From a checkpoint of a small mixture-of-experts model trained on Wikipedia.
Size: width 384, vocabulary 38385.
Experts: 80 experts in each of 5 layers, 128 squared ReLU neurons an expert, a sigmoid router.
Below are experts of layer 4 (counted from 0) of a mixture-of-experts language model. Rows are named router (the router's row for the expert), up (a neuron's input weights, with its number) and show model dimensions 320-383. Each number is 128 + 32 x the weight over its row's rms, rounded and kept within 0 to 255.
After each expert's rows: a language model's description of what the expert responds to; "gets" lists some tokens that make up at least twice as much of what it gets as of all text. This comes from a sample of Wikipedia text that the model never trained on. Tokens count by the router's weight.

# expert 13
router [141 155 105 164 115 151 164 110  69  85 143  83  82  70 141 121 139 175 134 153 135 110 106 137 120 128 137 152  93 112  84 109 127 142 132 125 163  87 114 118 131 119 114 103 189 111 151 103 181 175 140 144 153 112  88 173 120 142 110 122 105 126 100 116]
up7 [113 110  93 143 139 144 115 125 163 157  99  47  95 108 139 149 153  94 103  79 223 128 141 107 146 134 146 163 135 109 124  86  60 207 134 183 124 108 121 182 146 105 107 141 151  92 128 109  91 128 160  87 171  48 142 129 118  74  80  95 172 105 108 157]
up8 [135 169 168  94  99 163 170 178 107 112 150 176 175 126 138  48 130 104 185 207 148 149  97 116 184 116 148 105 101  98 135 104 149 122  86 151 122 186 109 135 135 121  81  46 146 170 149 115 110 142  94 125 150  83 135  77 128 120  78 158 137 142 156 148]
Description: Periods closing sentences before a new one begins, also list-item hyphens at line starts and abbreviation dots like No. and D.C.
gets: ".", "-", ").", ".\n\n", " but", "\"."

# expert 53
router [154 136 128 103 180 142 138 127 104  37 182 134 110 108 115 110 129 149 115 125 178  75 143 117 144 123 101 110 100  64 146 165 100  89  91 114 115 122 181 104  85  75 125 186 120 122 141 133 153 142 136 148 135 154  92 132  68 131 110  90 110  63 131 137]
up0 [143  95 117 151 172 119 149  59 146 135 142 120  72  73 118 150 135 150 132 138 154 141 153  54 135 138 110 149  88 105 144 134 133 124 153 101 176 129 127 129 121 165 118 154 169 133 121 131 176 148 128  74 180 101 152 130 144 182 149 132 136  76 172 126]
up1 [123  91 116 130 114  70 158  81 145 148 108 147 120  82 136 163 147 158 128 236 126 129 132 178 136 119 122  88  92 104 158 146 117 101 171 138 160 123  32  78 117 127 107 167 129 155  76 163 155 104 152 213 148 126  54 123  92 171 129 113 132 132 112 166]
Description: First digits of numbers in tables, election results and sports stats, after a pipe, space or semicolon, as in | 256, 65; 37.
gets: " ", "1", "2", "3", "4", "5"

# expert 43
router [136 128  99 156 133 167 147 102 123 114 152 135  59 118 124 156 136 152 131 106 113 100  74 107 151 146 119  86 106  65  60 165 142 121  99 113 193 188 129 123  81 134 135 147 127 124 218 113 121 211 165 174 121 119  52 149 119 157 117 161 191  68  73 162]
up0 [145 138 144 102 168 173 108 150 196 138 151 110 133 128  88  79 114 143 125 115 115 184 164 118 131 181 106 137 197 144 140 153 128 194 123 159 159  99 151 126 157 132  97 185  76 127 103 128 161 129  83 106 135 146 137 146 176 113 126 183 126 158 128 181]
up1 [107 133 150 149 120 121 136 178 199 132 128 140  92 126 158  89  91 171 147  89 130 121 130  50 119 153 137  88 148 143 125 154 125 120 102 161 120 143 110 142  74 128 113 109 160 131 134 127 140 105 151 143 131 113  98  95 136 210  76 110 139 115 141 129]
Description: Standalone space tokens in tables and lists that come right before a number, such as scores, years or ranks after a pipe.
gets: " ", "–", "_{", " #", "}-", " IV"

# expert 45
router [178 163  87 106 108 154 183 132 130 104 129 119 108  90 106 129 139 164 138 108 175  95 150 101 184 152  86  62 103  38  67 139 111 125 113  93 110  95 151 129 103 116 179 141 133  94 158 136 135 198 144 152  79 105 137 140 116  90 129 147 105  67 121 111]
up0 [117  70 148 182 152 110 182 126 144  97 106 113 111  82 139 105  83 130 119 179 120 144 109 183  88 132 110 188 109 131 159 141 121  98 123 145 116 170 130 108  91 123 135  72  96  34 150 182 119 112 100  88 143  89 133 124 145 121 129 156 100  98 156 142]
up1 [132 109 145 199 137 101 144  94 137 182 174 132  96 155 110 108 183 121 115 109 152  95  95  91 178  70 120 140 126 131 205 100 105 180  89 159 165 137  70 134  84 177 100 126 131  82 138 180 147 161 117 155 100 143 113 173 130 104  79  69 141 160 119 153]
Description: Newline tokens ending lines, section headings like "==See also==", table rows, infobox fields and list items.
gets: "\n", " |\n", ")\n", ".\n", ".\n\n", "==\n"

# expert 36
router [159 150 106 115 128 147 150 202 111 108 167 114 123 107  69 135 143  93 102 131 141 122 126 109 153 108 155 116  93 106 127 232  97 109 142 125 141 128 128 107 138 180 162 111 183 200 158  81 136 167 143 222 122  88 130  94 146 191  96 133 119 107 115 177]
up7 [158 176  79 119 105  84 193 135 104  87 101 137 125  70 100 147 134  81  52 148 169 140 183 149 145 162 122 121  64 133 114 119  55  68 134 136 153  97 120 159 124 146  71 118 190  93 110 116 198 141 163 198 159 156 122 118  84 124 109 167 109 131 121 128]
up8 [167 187  91 149 101 123 142 151 151  87 114 143 158 157 127 175  81 174 119  97 112 107 137 114 101 129 107 145 130 112 145 126 177 113 146  98 130 106  94 168  71 185  92 111 127  93 197 147 163 116  98  92 107  87 169  87  78 132 127 103 123 116 117 108]
Description: Time words such as time, year, season, day, week, month names, and digits inside years like 1995 or 2012.
gets: " years", " time", " year", " season", " October", " day"

# expert 51
router [159 129  91  91 114 158 153 170 111 100  99 134 106  62 140 136 111 137  92  88  67 140 111 126 128 174 102  72 113  78 124 138  92 135 120 124 125  91 189 144 148 166 157 174 123 141 162  91 138 144 173 195 119  71 118 203 169 130 113 131 172  75 144 133]
up0 [104 150 172 119 106 130 145 129 157 109 193 161  87  81 174 114 141 132 192 136 121 170 207  88 169  88 151 122 133 128 148 127 157 164  97 151  82 159 184 164 113  99 147 179 123 139 132  88 120 160 105 164 133  72 121 198 190 109 136 180 118 142 151 131]
up1 [101 147 123 156 134 106 176  98 122  89 124 142 158 162 141 153 118  75 138 110 141 144 104 163 131 153 168  82 137 143 143 158 118  77 132 119  97 108 145 194  82 119 125  79 140 130 133  88  85  95 166 101 129 180 134  92  79 159 132 117 112 137  89  97]
Description: Relative pronouns and conjunctions opening clauses, such as that, which, who, where, when, until, this.
gets: " that", " which", " who", " where", " when", " but"

# expert 1
router [158 156  90 129 128 142 172  71 124 106 149 128 133 154 164 141 100 149  78  94 145  99 106 108  74 159  91 108 104 140 108 186 109 172 145 122 112 173 132 196 102 128 169 122 122 112 160  98 203 155 127 132 141 108 132 122 138 115 142  34 109 115  84 118]
up0 [137 130 187 190 143 133 102 113 119 157 132 118 119 114 141 104  99 148 127  78 152  89 110 161 110 105 214 205  92 136  95 169 139 134 151 107 103 116 124 191 151 140 138 124 179 151  57 154  29 143 146 131 110 150 134 175  84  93 126 205 157 117 140 220]
up1 [137 108  99 137  87 196 131  95 143 138 114  96  59 102 109  96 135  83 161 152 175 148  96  85 111 118 124 178  92  94 112 137  95 150 139 161  62 101 100 131  93  95 136 167 149  26 136 140 122 119 176  68  90 111  92 169 106 126  69 162 140 111 172 133]
Description: Inner digits of four-digit years in dates and citations, such as the 1 in 2019, 6 in 1969, 0 in 2024.
gets: "0", "9", "1", "2", "8", "7"

# expert 25
router [160 139 127 122  63 197 159 101 105  72 128 126  40  89  99 171 169 156  68  84 101 108 167 165  67 203  64 102  88  89  79 163 133 104 140 134 155 150 160 130  77 144 166 121 140 177 202  73 128 162 116 123 116 114 127 149 145 175 138 124 161 121 114 103]
up0 [103 167 114 120  96 118 147 116 122 134 156 118 162  80 128 163 147 139 146 117 125 123 152 100 133 134 166 174   6  62 222  76 186 132  92  90 103 102 103 145  67 114 139 167 125  96  98 174 187 156 110 138 168 122 159 157 121 147 155  97  98 129 122 170]
up1 [ 98 153 114 122  35 163 148 114 145 166 155  69 120 116  53 120 105 142  91  86 121 189 172 141 127 166 115  99  77 111  81 157 134  90  83 165 126  83 149 148 102 163 188 108 166 103 110 167 161 151 152 152 114 115 139 126  43 141  99 104 136 113  95 140]
Description: Opening quotation marks before song, episode or quoted titles, and section-heading markers like == and === with following line breaks.
gets: " \"", "\"", " =\n\n", "\n\n", ")", ".\n\n"

# expert 59
router [133 200 116  66 105 183 182 153 182 129 114 148 121  49  81 134  70 142 102 114 132 145 124  72 152 139  72  93 130  96 133 164 148  86  84 132 118 102 132  67 155 103 166 119 181 101 142 136 170 128 167 148  83 126 159 141 134 103 112  91 135 103  97 144]
up7 [ 99 140 163 122 163  59 111 171 137 126  81 152 134 165 138 134 155 161 185 131 156 147 125  93  95 137 109  57 175  76  90 135  71 141  86 154 129 154 193  89 131 153 128 140 109 105 106  85  66 202  64 143 161 125 131 163 137 128 185 158 112 104  77 120]
up8 [156 111 123 174 150 148 183  85 149 101 149 110  74 109 151 197 122 158  99 119 100 162 119 118 136 111 101 111 132 102 125 109 131 146 135 102  66 108 105 129 120 120 107 107 171 111 158 121 155 157 118 177 149 103 105 165 171 168  95 119 136  99 127 114]
Description: Plural suffixes and plural nouns ending a phrase, such as -s, -ers, -ings, -ies, along with people, children and they.
gets: "s", "ers", "es", "as", "os", " people"

# expert 21
router [156 148  94 158 158 157 159 125 113 113 112 170  96 139 158 145  87 170 110 135 139 151 140  93 167 169 121  49 100 120  68 164 155 132 113 163 132 129 185 125 149 141 140 112 180 128 165  87 165 168 164 154  68 124 150 123 136 122 102  99 150  70  99  94]
up0 [140 113 130 166  87 133 119 160 174 132 110 120 102 135  66 104 158 139 115 105 102 140 146 123 153 133 169 131 193  80 177 108  74 162 131 147 111 145 152 151 159 174 151  94 151 110 128 146  90 132  85 153  90 122 141 139 127 113 140 123 215 198  70  65]
up1 [167 134 133 109 149 132 124  88 157 114 103 194 140 144 112 133  82 140 126 127  96  91  70 143 163 134 123  61 165 177  79 134  82 133 176 179 155 126 140 166 102 107 158  66 120 130 107 122 134 138  93  85  75 111 102 111 105  95 118 170  84 135 126  77]
Description: Opening parentheses and capital-letter pieces of acronyms and names, as in (VDL), MD program, FC, often after a pipe or quote.
gets: " (", "C", "D", "M", "V", "L"

# expert 39
router [174  94 105 117 149 158 146  88 137 145 186 101 121 118  88 159 125 164 137  40 156 100 134 125 154 157  81  73 116 116 103 149  76 128 101  40 150 130 134 123 122 118 137 160 131 149 149 156 132 132 185 167 110  87  90 118 113  76  71 151 196 112 129 152]
up0 [143 116 162 158 117 146 120 134 139 143 100 124  81 175 136  63 183 154 183 104 151 129 115 180 144 148 121 148 145 173 109  88 123 107 130  89 176 164 138 119  97 158 176 110  93  70  92 103  93 156 122 110 138 150 115 202  79 157 103  88  52 164  49  96]
up1 [169 100 134  79 143 119 154 120 158 103 193 132 114 152  78 138  97 128 137 173 122 196 102 165 113 137 124 147 114 172 123 148 146 126 109  81 134  76 125 117 166 166 103 194 124  85 104 170 104 104 152 148 217 134  86 171  94 160 135  89 124 114 141 140]
Description: First token of a sentence or paragraph, mostly pronouns and openers like He, She, Although, Following, plus surname pieces starting paragraphs.
gets: " He", " he", " The", "ing", " was", "The"

# expert 14
router [156 123 111  88 175 139 130  86  92 112  68 216 110 158 115 117  96 115  27  68 188 142  92  86 169 148  76 103  90  88 151 173 136 111 191  95  89 104 107  93 128 142 169 124 134  85 173 152 201 150 181 171 145 104 139 106 147 125 147  85 133 118 103 145]
up0 [112 158 140 130 122  64 139 132  61 182 108  69  51 104  61 110 126  74  92  82  70 124 100  70 112 157 154 108 107 189 142 108 108 131 154 106 102 126 159  43  75 141 150 134  92 128 150 139 135 101  90 200 127 132 101 163 125 126 147  80 135 137 137  77]
up1 [115 119  36 129 106 135 116 126 118  68 120  82 183 155 136 129 144  92 101 128  89 136 173 152 107 178 164 140 107 143  78 129 103 142 101 146 125 142 102 143 143 138  89 205  76  70 183 167 129 126 152 123 155 122 122 142 136 141 164 122 112 109 134 139]
Description: Words linking a subject to its contents or description, like including, consisting of, called, found in, and colons in infobox fields.
gets: " of", ":", " with", " by", " as", " including"

# expert 63
router [163 172  87 124  99 165 157  92 191 106 122 120 111  97  90  86 160 148  96 113 190  70 129 102 146 154 110  95 111  52  62 146 138 114 136 140  98 126 110 134  88 119 229 126 167 126 185 105 105 154 154 144  92 102 165 137 132 152  99 131 132  75 122 108]
up0 [176 121  96 173 106 157 138 110 149 135 152 116 165 169 124 150  97 134 185 103 101 119 113 155  89 149 157 132  47  98 126 142 176 115 141 142 120 174 114 134 154 104 131 134 104 125 175  92 146 130 156 115 143 167 162 138 184 150 135 128 130 129 124  80]
up1 [ 89 115 101 132 105  79  68 156 153 114 172 146  87 136 144 115 153 129 106 136 109 104 135 119 166  77 121 115  68  80 138 145 151 158  91 158 124 140  98 164  98  82 160 150  64 166 134 192 113 168 153 159 118 118 130 137  74 138 184  39 148  87 125 192]
Description: Pipes, semicolons, colons and line ends separating cells and fields in tables, infoboxes and taxonomy lists like Order: Coleoptera.
gets: " |\n", "\n", ";", " |", ")\n", ".\n"

# expert 60
router [157 165 116 138 148 116 137 152  86  94 129 113 136 146 107 148 165 124 173 142 215  71  90 112 104 107 100 114 108 151  51 172 130 178 142 118 135 126 143 116 108 168 143  85 137 172 166 124 144 167 187 163  78  89 116 152 103  73 118 133  93 100 152 119]
up7 [140 182 117 140 114 118 158 136 150 143  91 184  78 147 102 132 145 159 139 127 144 169 152 107 142 159  50 144 172 145  89  68 118 139 159 132 118 135 113  79 128 139 119 128 165 107 114 124 137 171 144 163 135 158 131  64  93  70 149 141 137 125 156 156]
up8 [142  91 170  50  94 139  52  91 106 124 128 182  98 145 118 108 104  44 113  99 150 118 176 112 174 113  82 214  79 179 123 118 113  99  60  93 112 139  72 131 157 106 129 145 127 113 144 112 166 130 172 141  93  95  96 166 144 135 150 205 115  94 122 112]
Description: Commas and periods within dates, addresses, coordinates and times in infoboxes, such as November 2, 1963 or 53.17.
gets: ",", ".", ":", "°", " in", ")"

# expert 35
router [171 175 108 111 204 140 156 141 108  41 124 150  60 117 198 124 174 104 165 101 140 163  83 112 124 134 138 106 134 109 132 114  66  95 128  91 160 105 212 105 114 143 150 111 167 127  99 126 154 153 151 206 148 104 161 167 104 105  75 143 149  97  81 124]
up0 [141 112 174  99 178 201 112 134 144 113 150 158 158 167 166 161 114 131 167 125  72 138 115 162 139 136 178 161 169 154 143  77 117 126 143 170 118 149 125 159 144 106 107  92 112 129 122 138 117 104  85 153  93  64 128 163 122 146 202  75 122  79 168 120]
up1 [126 116 185 154 152 127 142  80 165  96 121 146  87 129 110 123 144 115 109 112 125 157 136 116 129 123 163 148 113 153  95 145 113 165 140 155 106 118 123 128 126 120 104 122  92  78  83 122 116 171 121 158 108 145 129 120 144 182  99 140 186  75  99 116]
Description: First cell of a markdown table row or label, such as Chart, Candidate, Turnout, Total, or a leading digit after a pipe.
gets: "1", "2", "0", "5", "6", "4"

# expert 55
router [155 136  96 149 126 149 154 133  89  88 156 189 123 139 123 152 101 160  98  75 174  80  93 129 105 163 104 127 130 151 124 173 118 156 151 106 117 192 154 114 127 145 154 168 170 100 160  99 109 158 118 140 131 118 183 136 162 128 130  87 111 125  93 138]
up0 [164 124 158 136 116 139 138 173 141 131 128 145 103 129 177 142  76 131  78  84 210  81 174 148 175 165 119  84 178 113 135 120 176 117 136 178 154  91 154  76 128 140 163 131 122  64 149  83  74 146  87 173 105 140 132 169 190 130 126 110 225 103 158 156]
up1 [116  95 120 137 178 113 171 140 171 130 136 104  95 148 147 183 105 124 151  79 115  96  98 156 170 145 138 192 151 173  91 136 136  67 123 133 136 102 159 121 148 154 114  96  76 101  58  77 100 104 161 102 116  75 129  95 137 102 178 170 134 114 100 105]
Description: Year and number digits after 19 or 20, such as 8 in 1988, plus verbs introducing names, such as titled, entitled, called, was.
gets: "9", "0", "8", "1", "2", "7"

# expert 29
router [175 123  96 145 192 178 147 127  95 144 172 162  84 113 172 157 164 112 141 132 114 127 180  81 160 190  91  89  54 121 147 158 120 116 119 132 199 119 154  95 129 149 144 149 126 196 156  98 160 144 138 149 111 107 138 123 148  86  66 119 176 102 114 142]
up7 [139  75 124 137 134 186 152 168 171 118 174 113 150 111 158 140 180 160 132  66 198 130  99 156 102 108 103 148 117 128 108 165 131 119 128  84 177  86 175 115 134 119 158 161  97 114  73 146 148 159 139 105 112 134  66 105 110 125 132 134 107  94 103 152]
up8 [175 133 159  92 130 156 149 141 150 140 138 124 140 107  83 157 158 142 157 190 166 165  96 125 165 168 101 136 123 185 182 149 117  69  52 149 103 166 116 102 131 135 151 104 151 105 138 143 124  79  68 153 133 119  83 144 127 183 164  76 232 164 159 113]
Description: Possessives, articles, numerals and quantifiers before a noun, such as his, their, a, several, one, two, little.
gets: " a", "'s", " his", " one", " two", " her"

# expert 7
router [165 132  99  92 105 149 165 100 131  80 190 134  83  69 114 140 158 101  85 146  97 144 111  84 102 130  67 119 140 124  39 158 118 138 133 125 104 141 189 134 105 160 210 158 167 103 156 145 135 139 154 126  41 110 116 155 183 151 125 148 120  44 129  85]
up0 [152 127 139 146 100 103  76 136 191 136 112 122 100 122 191 114 123 140 140 148 105 156 175 143 147 171  86 107 120 167 127 110 116  84 167 133 181 140  68  96  68  89  97 153 138 144 102 165 129 168  93 112 157 107  93 148 159 100  94 161 159 164 118 116]
up1 [168 129 120 106 102 170  96 100 118  93 170  58 111 143 139 150 169  89 105 117 136 170 127 124 100 165 128  74 101 127 155 108 136  49 187 123 145 158 121 133 144  98  85 175 137 132 158  60 116 162 128 139 107  88 180 117 119 100 131 194 191  86 157  65]
Description: Commas, semicolons, ampersands and dashes separating names or places in lists, plus name particles like de, van, von, ibn.
gets: ",", " |", " (", " and", "\n", " in"

# expert 46
router [171 201  84  98 139 151 163 122 150  83 161 148  70 109  68 153 125 121 105 104 128  83 139 129 153 174 126  58 102  50 121 170 135 136 110  97 120 114 152 127  61 156 130  89 184 155 154 101  85 130 134 182 103  93  84 133 129 146 150 121 123 115 127  99]
up0 [166 159 138  79 119 100 109 178  92 145 113 150 169 132  83 102 163 156 140 134 111 112 143 121 172  55 148 146 153 142 125 120 122 108 134 108 135 126 147  88 143 156 130  94  67 169  95  85 132 110 114 112  98 162 111 145 133 177 126  92 131  65 137  87]
up1 [120  95 133 129 155  80 136 126 189 166  78 134 136 131  49 189 145 105 152  83 142  97  84 144 199 144 123 127 186 153  97 111 102 162 124 133 121 112 141 191  76 133 170  77 143 191 152  63 114 139 132 119  95 188  74 159 119  54 103 130 162 117 110 103]
Description: Closing parentheses, percent signs and final cells in tables and statistics, such as 28.6%, KO (punches), scores, Undisclosed.
gets: ")", "%", "\"", "0", "}", " —"

# expert 20
router [136 185  93  82 193 157 157 139 136 122 163 137  80 102  90 159 123  77  93 104 103 130  80  97 203 105  90 102  89  82 148 144  84 144 176 128 106 173 144 134  95 135 165 174 169 134 176 149 128 162 125 134 171 133 134 148 185 138 107  87 155 124  94 151]
up0 [123 101 101 180 180 155 145 183 117  62 230 132 130  94 144 125 129 134  79  87 176 123  79 205 122 118 135 109 175 110 178 161 121 113  98  97 109 116  98 206 135  85 120 157  80 158 165 127 139 117 103 121 187 123  85 116 134 117 127 132  97 116 126 174]
up1 [198 119 117 152 113 100 138 105 161 118 171  86 203  55  75 129  99  89 176 128 110 112 119 138  34 151 140 143  88 131 100  88 148 161 182 111 100  98 128 136 128 134 116 135 125 108 112 159 121 122 128 168 153 100  97 178 160 124 151  99 142 153  96 134]
Description: Forms of be and have, subject pronouns, and adverbs like also, not, only, as in "the station is owned", "reviving it".
gets: " was", " is", " he", " to", " were", " it"

# expert 8
router [143 126  88  90 150 139 142 165 116 121 144 145 109 126 103 145 151 150 138 115 112 156 104 114 125 145  42 108 140 124  54 143 120  99 159 128 128 162 183 100 110 131 189 128 163 115 159 104 107 154 132 153 127 123 111 153 135 118 112 131 149  89  71  63]
up0 [111 155  79 121  55 150 152 138 124  66 157 104 202  83 135 190 136 180  86 144 145 191 135 131 112  78 194 114 134 126 107 155 124 120 119  92 128 168 117 140 103 108 183 116 125  78 126  96  69 183 128 194 107 119 142 119  72  88  89 117 165  91 119 126]
up1 [120 184  94 178 165 105 184 181  92 103 150 180  94  92 133 128 218 118 127 110 145  97 155 104 153 104  99 119 168  92 156 161  84 137 111 149  79  61 141 110 153 166 133  80 142 100 110 172 100 134  90 112  83 184  98 141 205 163 105 134  94  93 153  79]
Description: Prepositions in, on, at introducing places and dates, plus month names in dates, e.g. born in, 30 July 2014.
gets: " in", " on", " at", " October", " November", " May"

# expert 62
router [176 204 130 146 172 134 135 136 117  42 102 105 122 154 105 125 142  94 113 123 129 103  82  33 141 176 120  84 102 131 110 151  50 166 128  99 117  66 158 109 122 140 134  97 117 109 117  94 152 140 173 147 108 100 152 145  77  83 140  81  83 123 100 117]
up7 [175 142 131 109 102 145 103 144 128 155 121 120 110 123 117 163 131 103  68 110 127 112  67 150 142 213 123 128 130 121 156 106 123 132 169 147 142  94 105 141 165 170 119 165 140 163  60 123 148 108 110 134 116 125 128 109 109  83 148 146 178 143 132 107]
up8 [139  86 101 150 108 142 159 129 129 176 139 181 165 137 109 101 138 142 120 148  67 122 122 105 111 177 135  61 125 138  57 126 155 121 159 162 113  85  97 107 154 105 120 168 138 104  88 139 181 167 109 109 111  68 151 136 184 144  89  70  85 161 150 142]
Description: Bullets, dashes, pipes and colons opening infobox or table fields, like "- Species:", "• Total", Coordinates, UTC, Elevation.
gets: "-", "|", ":", " |", " •", " /"

# expert 37
router [160 178 107  80 113 130 139 111 138 134 186  80  90 123 119 156 165  86  80 105 158  49 145  76 120 124 114  99  95  81  41 142 127 192 142  96  84 122 183 131 145 137 125 138 203 100 160 105 129 129 147 133 117 133 155 125  64 138 112 148 109  71 139  94]
up0 [172 146  91 127  81 128  90 195 125 154 172 126 115 200 141 153 178 149 135 173  74 100 137 118 105 133 109 177 114 100  83 139 152 169 122 143 102 143 135 161 116 147 135  80 162 108  94 123 123  94 163 174 205 135 123 144 132 146 103 157  81 117 149 121]
up1 [155 122 208 139 125 127 160  67 147 149 147 111 136 105 124 136 200  86 107  86  82 121 141 120  86 161 161 135  93 166 113  99 153  78 116 116 154  91 120 116 133 164  88 124 131 133 127 149 102 120 140  81 120  91 115 110 119  82 146 141 141  97 147 146]
Description: Pipe separators between cells in tables of track lists, sports results and election figures, plus semicolons and dashes in similar lists.
gets: " |", ";", " –", " |\n", " -", " —;"

# expert 40
router [174 114 140 118 161 163 138  67  71 134 125 151 153 165 203 145 190 103 103  82 153 144 139 141 103 143  94  76  88 113  83 190  89 100 129  77 165 139 137 105 139 171 159  95 116 125 182 137 184 160 185 162  94 128 122 130 176 118  85 124 107  53  95 145]
up7 [ 82  96 164  71 152 147 170 170 151 111 151 125  70 162  77 126  98 133 151  89  58 134 140 105 167 167 123 159 107 108 112 123 135  85  75 129 125  38  51 132  98 187 148 113 149  90 112 185 119 128 169 170 136 150 186 178 150 158 138 159 188 106 162 151]
up8 [148 213 153 128 198 111  68 103  69 107 173  90 123  90 140 132 133  91 104  98 101 149  70 109 121 170 124 103 147 150 140 200 113 126 177 147 166 113 105 108 117  84 177  72 106 134 131 175 130 184 150 153 179 116 102 122  85 144 142 135 109 183 109 143]
Description: Nationality and institutional adjectives and country names like American, National, British, United States, plus the colon after infobox fields like Publication place.
gets: ":", " American", " National", " States", " United", " British"

# expert 41
router [168 147  98 160 127 159 138 125 192 114 172 152  77 103 176 187 100  76  84 122 144 143 132 105 105 178 119  96  59  92  68 147 142 135 116 153 103  99 134 104 151 138 182 115 150 129 123 116 144 212 171 131 102  80 128 124 126 115 113  96 117  54 123 121]
up0 [197 113 199  95  96 161 119  51 184  86 155 145  94  86 148 109 146  81 188  65 124  31 116 167 103  81 105  63 161 106 132 129 112 116  85  83 119 119 103  99 196 196 110 130  95  92 143 156 125 160 109 176 113 113 158 122 130 162  48 138  95 118 110 109]
up1 [126  71 107 156 120 170 157 138 154 106 135 161 137 109 122 128 153  92 138 159 179 176 111 179  80 122 170 114 161 147 121 196 107  97 128 138 127  90  74 103 123 135 130 127 162 148 162 124 143 133  90 128  96 141 110 129 147  81 105 136 110 158 119 150]
Description: Opening parentheses, plus and minus signs, dollar signs, dashes and pipes that come before numbers, as in (m. 1964), −39, +7.
gets: " (", "–", " $", " +", " −", " \""

# expert 0
router [154 112 118  69 164 156 144 100 150 158 130 123  83 123 144 155 159 106 168 114 148 113  93  53 113 146 107  96 101 115  80 177 101 172 128 144 112  64 160  90 148 128 150 119 150 111 189 119 102 172 161 182  74  63 138 101 132 137  86 114 129 111  77 157]
up0 [ 71 104 172 129 142 129 103 180 171  77 129 117 149 117 160 177 103 194 137  62 149 135  95  52 109 163 125  94 125 157 106 152  68 134  82 133 170 123  91 161  70 124 145 141 126 157  57 142 101 199 111  91  79 130 156 104 137 186 193  83  88 146 162 154]
up1 [108  90 122 104  60 119 126 141 156 105 104 133 142 109 144 129 175 121  93 117 172 117 132 117 135 171 111 167 144 135 120 175 157 141 137 111 167 153 134 126 146 159 106 121 187 115 193 108 109 170 169 137 133 175  89  90 150  58 128  66 109 110 112 156]
Description: Unit and abbreviation tokens right after numerals, such as km, ft, kg, mm, million; also website labels and word fragments.
gets: " m", "th", " |", " km", "′", "%"